Experts of a small language model.
Experts: 80 experts in each of 4 layers, a softmax router.
Training: a variant of Muon for the experts, 608M tokens, 4636 steps.
Below are experts of layer 3 (counted from 0) of a mixture-of-experts language model. Rows are named router (the router's row for the expert), gate (a neuron's input weights, with its number), up (a neuron's input weights, with its number), down (a neuron's output weights, with its number) and show model dimensions 416-447. Each number is 500 + 50 x the weight over its row's rms, rounded and kept within 0 to 999. Numbers have three digits each.
After each expert's rows: "comes after" lists some tokens at least twice as common just before its tokens as in all text; "raises" lists some tokens whose logits its average output raises strongly, later layers aside. This comes from a sample of Wikipedia text that the model never trained on. Tokens count by the router's weight.

# expert 2
router:461488566461490571490445521518574468608534466565423486468515583452506543440444404534485498449573
gate0:536601464607441543435666535434450474430523509462517437563441484386434520450523493561471432497447
up0:525549439688474520453512449455512489566563416558505394584498428302510434543519538490446501544465
down0:469475475495560508472575592489515483519434496489523524484412436461544414460585560536498465477498
gate1:495538431539525599553551503504577502416507544410571464521573426504440496549585541388513555480569
up1:473431502450521402501448560473518448552437488506500457565478522481480535526557532535464421464552
down1:533481466586524474505462458481581489421460508497565567484455498500534466495502554507513495482481
comes after: " ", " 0", " 1", " —", " 2", " 3"
raises: " and", ",", "\n", " ", " the", " 2"

# expert 67
router:505411538462485501484521535588484540525502484452514539524567494429445465577509470487561544459395
gate0:539468549519465477527433525478535434513467536554537533575484527499522607489486428535469453507481
up0:507482496439484441492486470432491491509434495503539454484421554574486581509388513572527442505507
down0:460484464529487506483511502499565519442498628377419418430435466460444557495458532471478488473509
gate1:431487421420508574439605576526561576525501491470487477433542479469511582524591473482507487420541
up1:496562539472509508392511502501542531564570515518474538537532501470521545493494507514484529478526
down1:466502518503448485474536520483532491588464557553653558591594476388426451548474634537536439493447
comes after: ",", " It", " which", " it", " that", " is"
raises: " a", " the", " an", " ", " in", " to"

# expert 50
router:468365512566422491425433533511459450550472500430551513498596431497457475489410546545507478488537
gate0:488524408515542502433634535486525538492505485527446443516531501446610543491453550484567480537404
up0:562537434472428492474541466412530498489529521551505451471467420528544459501517469470580545513474
down0:510434548447490479452509465502405495629562509507473483466529475533493490567597480490518511490497
gate1:467526577502390456517524450562555505538486546470511427635521594453506572471535419494519485544539
up1:470499475450449511433492558504475575535524499447557468589491491491597427590483464369512539412499
down1:523487541471478491466531568559545449552504512416540409507528575516447510473441430488539484507503
comes after: "\n", " It", " which", " it", ")", " there"
raises: " ", " a", " to", " the", " in", " an"

# expert 62
router:456521565526555468405476578497497540506554516410526522516503497460420492460506480450489442445471
gate0:545536345584558588534514438485524522420482404544563517559469482525508492522458517520545509443494
up0:491516476534552549439468459535495457542403449522506541380458500530446553466539429447432477507442
down0:501471447550499518437472492426483494492465481556559538424501573453493480452546524541523429533583
gate1:521503507556656452480487501605541510659514458515453463463497573434573472519434476535554455515459
up1:501455601568514542442543469431480525463468464423459513544509533453509516430537476451502613530625
down1:436531506519477534361505490540493559412469465505489447522487545487561451437413536471510501559498
comes after: " (", ":", " ", " –", " /", "/"
raises: "-", " of", " and", ",", " one", " "

# expert 31
router:594494510438592522547589477527555424426459559473469438403507514448543541460363501475573445436539
gate0:550524486509404513594577518413617440435527462459481543480491480592554586513502532545526471373543
up0:548462446468527430479481485554438614480454545488494501524545443442525422439506490408514455500577
down0:368473389537524383426467567595523407399468522512465488567587502529560516562512576409525428552530
gate1:498466495507532467575458508528471511549440443532498577619477570533452434448483535547460503500500
up1:503605514582540461500495538512447552558485438441477435535463510498462429450535500546532447472470
down1:531510528442507499500511476474442474485527565593542495498502430530523492482490514525406484521553
comes after: " of", " in", " to", ".", " for", " on"
raises: " ", " time", " main", " first", " second", " new"

# expert 79
router:475405453491577496495623526457441547535443459443486484468432490491448436490464596481578428467493
gate0:560535536538478399609479443474516521528541511525525470451430468512459515471545611521459429539371
up0:504425461526483541407565437411435482457527550531541556569586535486579317520528449501507541520537
down0:539462402500463474610484527463446422417455499477472418501538499497558455631456424500540490433465
gate1:580579567492504531484471388507422522474470519467400523499457518488507528521547507530527473495424
up1:585614556482568469494548514549393472476486519566429579493437464474453500518503467536508444478478
down1:508548500479604545503470426399452519485537456481501426487499543505536530471463564541554495479540
comes after: "\n", " the", " The", "The", "==", "    "
raises: " ", " The", " \"", " A", " the", " for"

# expert 61
router:431514475558484507590522575555443574449464518534508420488516450490488440497533427526505458490443
gate0:597509502432591484517530523609522502534484432494548492500446540510455541503435533499494523531505
up0:499437501537462420489471516514440487340459537453540556415545447469518440544518457583548481444433
down0:557497482489462407505464526538508433461522429480497535408490417544497584497508468503537459464510
gate1:501519567464390523545494506388515504455474544473497657570479432542429475459517451490518495510396
up1:484432398497540505443487425587495512526543535589472436449495511470525493459509519554535537426593
down1:492520501516489434493593477524579531432609474511577563525466470495442492495540441484577455422536
comes after: "-", "|", " •", " Preced", " Succeed", " Total"
raises: ":", " the", " ", " in", " a", " 1"

# expert 39
router:390623573571452509530523561515541510451548525519521523523567435517469450491512479491525531473486
gate0:491570408445484566592467533459544509546512572574505473545594413475470516511394591460478429550509
up0:471483476482427473488403506493539453423383530534491565401483491489566506569472456543517568495479
down0:515471532563470539495488589588517461485419501544520490528420506479487467519452471571466435380401
gate1:499463497458548542514515464472457460393506461508478533544408501522402472523398440533515550472545
up1:605505533517447456497534603503507560518486553529479544506446556524525541455557483562505530508544
down1:484394413504585567539506366488468447494537497449488425539527481475582470558603512580505499525436
comes after: "-", " S", "S", " St", " D", " L"
raises: "in", "a", " of", ",", ".", "i"

# expert 13
router:486468423453533527432516454488559523503422535438542496475505487525528436440458475527486497487483
gate0:527489558578532504413429565496473538424511450506429525526387573533388535460514503483543429480412
up0:500472437480460559556530443490550426520482557508505435502575501508567487502491485529445646507544
down0:482533460463474520501482478408458443571410433436419510473394475538567479449525548425473511536519
gate1:565584427502460535566511523528477431496532395454405483546558390500503462455583510483520462491501
up1:545591460493580518387387516469549485529570599484442488638542528414536511484404465428470426535475
down1:528547451498562517552613516463580461526481504490528441496447459450451490491523535413497489527530
comes after: "\n", "==", " ==", "===", " ===", "    "
raises: " ", " The", " In", " \"", " A", "The"

# expert 78
router:419462517460495519466532541452575529570383516629462438523509595491538504579459540482542505434568
gate0:483504566638443586481460521410542469564443541494508570549602528537376565455451540609471532552508
up0:540491516584508455525534579495489524609444525555427511526496579467482474465483486518410420510486
down0:428528528441450559581441621491494576414459547512504523472466467551520488559414503492461442409501
gate1:577614505491361530591494462413601419443424447483469478598463542473474544426486478552520630581388
up1:612589519465455643479584420376530514464485507495561442533566555473493568534487421497453639555521
down1:466492450475583564583535602474515415531459441513486563468486523447558444604542533516544526562346
comes after: " |", " a", " in", " on", " with", " of"
raises: ",", " of", " group", " (", " ", " year"

# expert 6
router:530520567474548481376552464555474469509522491538513567474480531478536400488499496500500498477553
gate0:481442464544490430503529425443480542565531522514419551503508569501538462415484544496549474566480
up0:544518472516459463534463453446476558527477561463460578485421557519552437364487501568514359548540
down0:565562479515513456432500425435570503439487522484598383545483511498511512537542530480472488525533
gate1:572540458466464494529438509484507504483497481561495444522587501466481412490482512551540510523433
up1:514598540474483458488433525410431482441506401537478533506530471523494509523420434526548442482452
down1:587526460626424481452444509538437524569462474478506417582408519527564428642527548526460478500614
comes after: " |", "|", ";", " S", " St", " at"
raises: ",", " and", " (", " ", " of", " in"

# expert 75
router:520477545593490460517483505520453509492508498450479435431515503575440543514471461510473431473493
gate0:487560489465599414425500504584440408520419501526441520469417429509475593514428473471369488419525
up0:476481495451596489434582419599564473547472496460426475566533499540451525465516510534386481490500
down0:532522549517506494532430467496423475452481435452532553601576471507454487554470534477492457498456
gate1:549410379611477522526529474411430576460482407511525403529413449501521444440555578406482460461579
up1:450571557482504475495576538575529419537505543488436485466619505453531505503397425535506450405488
down1:449545482459505545552485543456424556540554414542623532506545503529541442459477449519495491449490
comes after: "-", ":", "N", " •", " ", " /"
raises: " and", " as", ",", "-", " while", "\n"

# expert 26
router:546455593498539469591508538497434485511442466457378434451546588554469557423430418524444480517597
gate0:507468640474490462385569554491515475567578438459487435380497535572474509507508495537551552490503
up0:623393474474513545434502530557546446537460453524539464456491496492504543536491481460547482500521
down0:568399460532639488528509508521516492463433478488425472529524611492638421481546465514555516419540
gate1:543484515453553483474472473505523501500542441455471570474475518500461539409511468454510472508454
up1:441474492570470459495563434524513571450548473538487385453486523523489404525570539509411510572541
down1:477491416522480442534493560466599481566499518498386570642486481443481526478593411451511466520527
comes after: "\n", " ", ":", ")", "W", " Party"
raises: "\n", " ", "-", " See", "===", ","

# expert 16
router:493519503581499591570448590579460421503461532504504464567467470464609455605462520537526497466457
gate0:520571527449524520588590521471491422499456481492519530503462490555485492499463539431465392497487
up0:489602517541551532433600504535521679462513504442467486536549571459492465506491502613528567474455
down0:541470487538556560408518520561537527474512583443546507428552454548496494485548601404433489549510
gate1:527446463561572590499554515433459553500534425424575466523571483552471477399480572495426521466516
up1:496530543381492422477503510551542453499431529583364588489447444480436513556480474470514519562455
down1:506581476410455536464582508495516517427470517427426515465449498555458515491408546542436526496502
comes after: " in", " from", " at", " to", " In", " on"
raises: " to", "s", "-", "y", " of", ","

# expert 25
router:513446473457472530545529471395550517426548450541526433513470471533479468508491468457625509495550
gate0:531548381324529543400485572410549515416476454423516479523583628472446479415508432499524505512528
up0:527459496496478508474528512589530508517474425428442517587421542461502566472502573465378500520581
down0:489546460444487563464465528451482475510483456518459518427494516605458575489515468600491466563460
gate1:441491536567496501477538535467445490461574523527546462596460540442510550549433525496485448464544
up1:519504555431525587546419470549604595583323496521424513409585439488500485438515478519507486489510
down1:530584563444424454478420499575597487468507514437452560501456416463491513424544510415590457503574
comes after: " the", " The", " his", " a", "ed", "The"
raises: " ", ",", " and", " (", "-", " time"

# expert 52
router:420458570451488432506541470499429499454495547519515455477480463612445515524553484474463505469465
gate0:534603576535494464482510487504416403548400620514425507506527565451455564430516545500487531481524
up0:508553388455616551539484536503556512496542504479517567387508542493539364541595493505498528552377
down0:492503534455521512524502454485641560531543550447538445504517554545452501475487594505453444507522
gate1:504509501479447456468484486501439528545492502528520479559530538448518569451484474540532531609459
up1:543581419560585586504565468411501488524526545465516450530617576613497488541432509541479434543476
down1:509534551486538502558457599488527455630470586492465534437464565485462478536459576565414458475523
comes after: " |", "|", " mi", " •", " population", " km"
raises: ",", " and", " (", " ", " the", " –"

# expert 55
router:422518466457505546536485500420445457523497514478497421480491496443478400500615496472503509515499
gate0:506553486507582502399535553487475510458472381535463592502420461516463546436557482540605456522455
up0:470591462488560523469499510443452509497456494485468563477472438492501568499516482492588500562466
down0:538427489530501511407467513476487452507594439431485480577422520464522500514480449467499635457522
gate1:472457558459561549496596559471523563491503471481548542636543554449499516472469439455468558467401
up1:376521588527497510515520486471500500563498483499473468524558495535569497485494527567511423363425
down1:439533576477534466416505574426499558455462501485599571543557419506620535433545531520485537510459
comes after: " the", " The", "The", " his", " United", "the"
raises: " of", ",", "'", "\n", ".", " in"

# expert 3
router:537505460512661563550531491569513488483497507431473462529554489455501525469423479485594418492615
gate0:471527551491508505537501591436505470537518481527486491548482562523469519503535555513407544548546
up0:517502572497536491559500566450399547464363413460536514561499539555585534535578605382467543550587
down0:506459510519565558539549525458451486468455557557520458495504522518538430622610524515400511399426
gate1:495481421513542449488543415498436470526551538532529565547581445508559514478602517501528506515463
up1:415423451543640445579551534527454606486561530544414471477462588565519485477497444480449518450431
down1:525424452619492516573521437454467540543533603508559564432512499540499558540446496471559583575478
comes after: " of", " in", " to", " for", ".", " at"
raises: " same", " ", " first", " U", " following", " title"

# expert 0
router:499459481487518510562556537523602502458491509521568534477519538493486470562609460435528502430457
gate0:494474592597469590435510522446542454474464525523461502461615428474428544487522475462586465531434
up0:577469493505504468475473494458467518410547506530579534477564540537487614534484471614479453477484
down0:562506467483574442502480421457489488417486535444511625497436485449506405472548487479466492469481
gate1:527471445455538441524539467573548482493548523507502526493479520524372448575573473539465445563478
up1:568563483572430515481507518443456511526468485532460515545481521505431482481494495514521544569468
down1:470549539481516572533489477606454468485515475445500477485451622465496498552510565545531516540415
comes after: " the", ":", " (", ";", " The", " with"
raises: ",", " (", " ", "\n", " and", "."